config = dict(
    num_hidden_layers=8,
    hidden_size=128,
    n_experts=40,
    experts_per_token=2,
    d_expert=64,
    d_shared_expert=128,
    hidden_act='geglu',
    moe_layers=[0, 1, 2, 3, 4, 5, 6, 7],
    router_score='sigmoid',
    normalize_top_k=False,
    routed_scale=1.0,
    balance_loss=0.00218,
    balance_bias=True,
    init_std_router=0.00972,
    lr_router=0.00219,
    num_attention_heads=2,
    num_key_value_heads=2,
    head_dim=64,
    vocab_size=8192,
    norm='rmsnorm',
    norm_place='peri',
    norm_eps=1e-05,
    positions='learned',
    qk_norm=False,
    attn_scale=0.125,
    tie_word_embeddings=False,
    parallel_block=False,
    extras=['capped logits'],
    init='normal',
    init_std_qkv=0.0479,
    init_std_o=0.0479,
    init_std_up=0.0479,
    init_std_down=0.0303,
    optimizer='adamw',
    learning_rate=0.00326,
    beta1=0.95,
    beta2=0.95,
    weight_decay=0.0,
    lr_head=0.00732,
    max_grad_norm=0.5,
    warmup_steps=591,
    schedule='wsd',
    decay_fraction=0.788,
    decay_shape='sqrt',
    final_lr_fraction=0.0,
    batch_tokens=[16384, 32768],
    max_seq_len=512,
    doc_mask=False,
    train_tokens=236300000,
    max_steps=9678,
    dataset='wikipedia_en',
)
Below are experts of layer 2 (counted from 0) of a mixture-of-experts language model. Rows are named router (the router's row for the expert), gate (a neuron's input weights, with its number), up (a neuron's input weights, with its number) and show model dimensions 64-127. Each number is 50 + 12 x the weight over its row's rms, rounded and kept within 0 to 99.
After each expert's rows: "comes after" lists some tokens at least twice as common just before its tokens as in all text; "mostly gets" lists some tokens that are sent to it at least half of the time. This comes from a sample of Wikipedia text that the model never trained on. Tokens count by the router's weight.

# expert 34
router:79 77 63 40 53 48 65 52 46 47 24 53 33 49 58 41 54 14 42 41 57 47 38 51 54 61 47 31 67 43 56 55 48 57 65 55 55 55 36 35 64 36 61 40 60 56 50 37 57 46 41 74 49 56 54 55 40 52 50 35 59 53 42 69
gate4:60 61 51 40 49 74 42 44 57 43 75 49 51 63 63 40 27 46 90 51 57 58 40 55 42 57 31 56 43 47 44 48 43 73 56 60 56 73 43 51 39 32 75 58 51 65 34 60 26 58 56 43 67 51 50 44 37 49 51 65 42 55 40 47
up4:70 48 63 43 61 69 66 34 40 44 45 54 68 46 67 49 51 55 64 54 62 48 32 59 51 47 53 35 56 50 37 33 45 67 64 51 52 39 35 57 60 56 56 59 64 51 61 40 39 43 54 62 45 50 60 39 61 69 44 52 61 47 55 44
comes after: "\n", " |", ".", " =", "==", " =="
mostly gets: "\n", "′", " Succeeded", "\n\n", " O'", "gl"

# expert 24
router:62 68 42 36 55 66 54 52 56 66 60 35 48 64 57 50 35 48 71 49 53 50 37 62 24 61 34 37 45 38 74 26 58 68 70 65 56 44 48 39 51 36 49 45 25 63 35 49 44 65 29 48 65 58 29 62 31 43 40 46 45 43 37 63
gate2:65 72 47 38 54 52 69 52 34 55 57 37 58 61 51 36 55 34 51 33 54 47 54 45 41 63 45 39 32 44 57 73 29 45 60 47 59 79 64 44 42 27 58 30 62 55 46 41 56 56 37 49 68 62 57 57 39 38 42 47 42 58 20 49
up2:42 48 48 60 54 44 41 34 71 50 37 67 33 42 56 46 51 38 43 47 46 51 35 78 38 42 62 55 54 53 39 47 60 56 30 40 47 49 42 72 68 54 55 50 54 46 51 56 40 44 60 64 56 29 44 40 41 70 36 29 43 57 68 49
comes after: " the", " as", " in", " with", " of", " on"
mostly gets: " one", " Academy", " April", " ITA", " International", "EL"

# expert 29
router:51 71 30 43 56 43 53 62 57 44 42 57 52 53 51 53 41 57 63 38 65 54 36 52 49 76 57 29 40 36 46 53 38 78 44 54 52 56 44 38 32 32 52 68 28 61 37 65 51 78 61 51 74 44 53 45 48 55 67 51 78 55 32 48
gate36:52 78 55 29 69 72 52 38 61 54 80 50 34 54 48 26 40 38 57 52 35 47 26 53 43 46 31 65 62 45 65 44 43 42 61 59 69 55 34 30 55 28 73 50 47 64 26 42 44 52 46 53 73 38 43 67 36 57 45 31 39 59 56 65
up36:67 61 46 56 37 46 64 53 44 74 43 56 36 65 57 39 54 27 63 52 60 43 54 38 46 59 60 35 61 48 48 54 48 76 61 53 28 60 48 47 55 44 40 46 58 58 33 48 57 59 53 33 47 54 57 38 52 53 25 46 48 69 54 51
comes after: " the", " a", " and", " to", " \"", " for"
mostly gets: " b", " d", " g", " st", " c", " w"

# expert 26
router:70 67 38 53 49 54 57 38 50 57 52 46 54 62 74 51 37 34 69 53 35 49 50 64 57 51 44 41 51 34 49 53 51 58 62 48 69 44 58 47 52 40 62 56 51 61 26 59 38 53 40 63 55 54 39 71 38 45 31 41 58 50 39 42
gate4:51 60 45 53 41 51 65 55 50 60 62 35 48 55 56 56 44 59 57 64 56 33 72 33 32 61 37 40 26 33 63 38 46 71 75 50 44 62 49 36 36 36 60 56 42 77 23 42 30 61 28 54 67 51 41 50 41 48 38 59 46 67 32 52
up4:46 41 31 57 29 44 40 42 56 35 34 39 40 58 56 44 56 56 64 65 30 50 54 30 68 67 37 51 34 39 65 40 53 58 59 63 46 50 61 53 49 51 39 46 30 57 38 40 38 41 38 29 60 72 46 60 48 87 54 53 42 30 73 44
comes after: "\n", "|", "-", "==", " =", " =="
mostly gets: "\"", "==C", " Country:", "==P", "==S", "==R"

# expert 32
router:62 63 39 48 55 46 54 62 44 50 63 35 54 66 56 30 26 39 64 55 61 49 36 53 37 58 37 44 46 46 55 54 31 73 65 53 63 47 41 46 44 42 50 34 33 68 37 66 41 58 35 60 63 52 33 56 34 31 43 47 54 47 42 59
gate0:81 63 54 20 63 57 50 59 56 45 59 62 47 69 61 34 36 33 59 31 41 56 52 45 64 58 55 43 57 38 48 49 50 60 51 46 49 65 61 44 54 26 70 60 34 74 25 46 30 63 40 41 63 52 39 56 39 63 39 54 36 54 32 66
up0:52 33 63 34 58 45 50 67 55 33 44 38 52 46 47 47 52 56 48 53 60 57 42 34 74 36 54 51 41 36 49 57 29 60 29 33 36 42 59 63 53 55 48 49 41 47 54 58 46 50 46 35 29 42 54 33 52 49 36 55 41 39 37 53
comes after: "\n", "|", "===", "-", " to", "In"
mostly gets: "19", "202", "201", " two", " 198", " 200"

# expert 25
router:56 66 75 50 64 64 55 51 44 44 49 49 52 61 76 55 51 39 59 43 50 52 44 36 51 47 07 52 68 42 48 46 42 66 59 56 39 45 52 37 61 49 51 38 54 67 43 38 54 51 51 54 77 58 44 57 48 52 40 40 59 50 36 64
gate3:36 67 43 45 44 65 55 57 42 51 39 38 40 57 47 45 39 36 62 33 48 76 61 41 49 41 70 23 41 37 57 43 34 50 44 60 59 57 53 33 56 38 44 40 61 54 34 40 52 56 63 37 77 57 55 43 40 34 42 68 51 62 56 65
up3:42 51 34 42 58 63 51 60 43 36 35 37 53 46 32 44 75 49 42 46 41 61 44 46 58 40 75 68 49 44 44 48 58 26 37 42 39 49 36 47 53 61 33 45 54 19 63 55 73 33 65 59 44 53 55 40 49 51 40 34 43 45 60 49
comes after: " |", ".", "|", ",", " where", " that"
mostly gets: " he", " It", " it", " his", " He", " this"

# expert 23
router:60 73 43 37 48 57 69 47 50 50 64 38 40 54 52 33 22 34 65 60 53 40 47 47 36 64 39 37 50 44 54 21 41 64 55 74 54 51 53 37 55 33 52 48 51 74 31 52 41 73 41 43 69 56 35 60 42 53 47 42 43 47 41 55
gate24:69 75 59 42 50 60 55 38 45 53 52 46 45 60 53 33 36 35 75 43 55 38 32 57 44 68 37 51 50 43 71 34 50 80 67 56 47 57 46 41 42 24 46 55 33 66 32 55 36 56 32 41 67 48 43 63 47 46 54 58 59 50 47 56
up24:33 60 43 44 52 59 63 56 71 44 67 78 63 51 58 70 64 52 56 52 25 47 33 75 80 41 37 37 58 48 58 80 50 52 47 68 51 71 55 67 60 50 41 37 59 62 44 64 31 52 53 45 52 42 38 49 39 45 67 60 66 56 34 46
comes after: "\n", " |", "|", " H", " M", " B"
mostly gets: " Register", " Fl", "om", " Veg", "oj", "ñ"

# expert 36
router:49 60 42 37 45 80 70 51 37 58 53 50 50 54 81 33 32 53 40 47 54 41 33 48 47 61 33 44 50 38 73 26 64 53 52 70 57 60 43 42 32 42 70 48 54 59 35 45 28 50 50 57 62 47 48 72 43 61 49 72 56 40 35 62
gate3:48 42 57 33 41 50 72 44 29 64 29 77 45 56 71 32 41 45 57 68 53 56 27 50 60 55 49 34 37 48 57 46 48 57 55 63 46 50 42 47 61 46 37 56 48 42 35 18 38 44 68 58 47 32 49 40 47 42 55 78 44 46 64 55
up3:48 51 48 59 67 51 50 50 76 44 67 17 57 48 36 69 67 60 42 47 41 43 78 45 47 36 51 57 44 52 41 54 60 46 52 46 41 53 45 57 36 57 52 42 52 61 61 83 59 58 33 60 50 62 52 55 66 57 62 23 63 52 47 55
comes after: " the", " of", " and", " to", " a", " was"
mostly gets: " up", " over", " out", " under", " won", " play"

# expert 7
router:57 69 52 50 43 71 46 58 40 63 54 40 42 68 60 38 32 34 60 55 55 49 41 59 31 70 38 38 46 45 59 27 49 71 60 72 60 55 49 35 53 38 57 50 31 70 35 51 30 66 25 50 66 59 49 65 30 37 38 49 41 53 28 65
gate2:59 63 53 42 37 62 66 63 47 45 58 44 42 51 46 48 25 33 71 35 64 49 37 43 46 67 34 44 61 45 42 37 36 64 59 44 54 63 59 55 43 35 37 35 42 67 25 48 44 46 39 31 81 50 43 50 39 54 50 54 39 36 37 53
up2:20 37 62 52 30 49 63 29 45 41 35 26 65 51 56 75 47 61 47 29 57 56 58 20 67 35 73 40 34 51 42 43 59 41 44 44 62 49 55 30 54 66 55 35 47 47 58 56 45 37 45 63 39 39 39 50 39 53 49 56 46 33 49 52
comes after: " of", " in", " to", " and", " at", " for"
mostly gets: " For", " hom", " Ba", " water", " Ca", " aut"

# expert 4
router:64 68 49 44 56 68 57 45 55 69 48 36 46 67 58 46 29 43 65 40 47 40 48 54 28 64 35 47 46 38 55 25 58 66 55 62 60 55 49 40 48 36 54 41 48 71 33 61 30 63 29 55 70 66 42 71 42 43 43 46 49 55 17 56
gate22:59 72 57 46 49 63 51 38 49 63 69 57 51 67 59 32 38 57 62 60 53 41 45 48 44 61 36 41 57 46 70 41 55 47 61 72 59 55 54 55 50 33 57 41 44 75 20 48 38 61 37 45 74 58 43 57 43 54 55 56 50 64 39 66
up22:48 51 47 34 46 60 52 38 79 37 59 65 42 59 52 51 38 38 57 57 51 81 44 32 65 59 58 59 38 50 35 35 28 56 56 62 32 49 26 38 55 45 36 50 51 49 44 55 54 48 56 39 39 39 55 43 31 41 29 48 42 62 45 56
comes after: " the", " a", " The", " his", "'s", " an"
mostly gets: " club", " health", " government", " treat", " aircraft", " country"

# expert 0
router:71 63 42 45 38 66 61 51 41 55 54 40 44 81 63 38 34 43 64 56 64 44 36 58 29 63 38 47 54 38 61 18 50 66 63 66 54 53 46 38 64 41 77 43 36 67 37 39 45 59 25 57 59 64 46 60 37 52 37 56 47 53 31 44
gate2:59 86 52 42 51 55 69 50 63 42 71 48 29 55 53 49 37 34 63 38 50 48 40 47 51 81 41 48 59 48 51 42 38 55 60 50 53 50 50 51 50 28 63 42 41 77 24 51 38 53 38 42 71 42 33 65 32 47 46 39 45 66 46 64
up2:44 55 40 64 59 47 35 34 26 46 60 59 45 37 70 39 56 38 43 44 55 53 55 57 55 57 59 61 48 52 54 64 71 45 58 71 63 64 80 51 38 33 53 67 71 58 42 55 71 64 44 41 60 53 51 30 52 49 47 67 44 39 87 44
comes after: "\n", ".", "s.", " was", ")", " "
mostly gets: " released", "oubles", " largest", " maximum", " surface", " category"

# expert 27
router:62 66 48 50 54 58 73 53 43 62 60 57 54 68 51 36 26 47 60 43 66 39 38 54 36 57 33 47 55 32 68 40 59 69 67 60 58 67 45 36 48 36 53 51 40 66 35 61 38 65 44 48 66 55 33 65 43 30 33 56 61 46 34 63
gate3:51 67 70 61 65 51 49 32 55 64 53 41 40 38 55 20 40 51 62 51 52 48 42 62 52 51 41 47 49 60 65 38 30 67 65 51 60 42 60 38 55 44 49 59 34 72 42 55 34 66 25 49 68 74 48 70 39 37 57 39 52 42 40 51
up3:49 57 35 45 22 75 65 74 53 47 22 43 50 59 58 52 40 23 30 78 38 57 46 47 47 46 49 29 64 42 50 56 52 62 35 70 57 59 35 49 44 40 66 58 66 40 31 44 58 57 58 52 60 53 59 29 38 64 56 45 33 46 52 55
comes after: "-", "|", " of", " in", " to", " on"
mostly gets: "Ind", "==B", "med", "Le", "omin", "igin"

# expert 30
router:62 73 49 42 59 34 55 43 46 42 54 54 50 59 55 52 18 39 48 49 50 43 39 58 25 57 56 59 53 43 58 29 46 65 61 67 55 45 65 54 60 46 61 66 56 81 38 57 45 38 48 58 58 63 50 46 34 37 38 76 64 64 50 38
gate2:61 59 43 47 46 58 72 31 51 50 52 58 42 69 35 33 26 34 54 62 72 54 47 43 34 49 27 27 42 39 27 64 63 55 53 67 55 57 41 37 48 42 42 32 61 49 46 61 61 72 46 49 57 53 45 46 41 34 58 60 44 45 15 39
up2:76 41 47 62 55 35 65 30 56 30 40 66 58 56 42 54 48 55 45 54 62 46 63 62 36 33 54 47 49 41 28 42 38 49 46 49 42 43 49 40 64 62 66 40 59 43 56 53 60 39 47 54 35 62 43 23 60 41 52 59 50 40 28 32
comes after: "\n", "-", " is", " ", "==See", " Binomial"
mostly gets: "|", "=", "The", " by:", " Born:", "==See"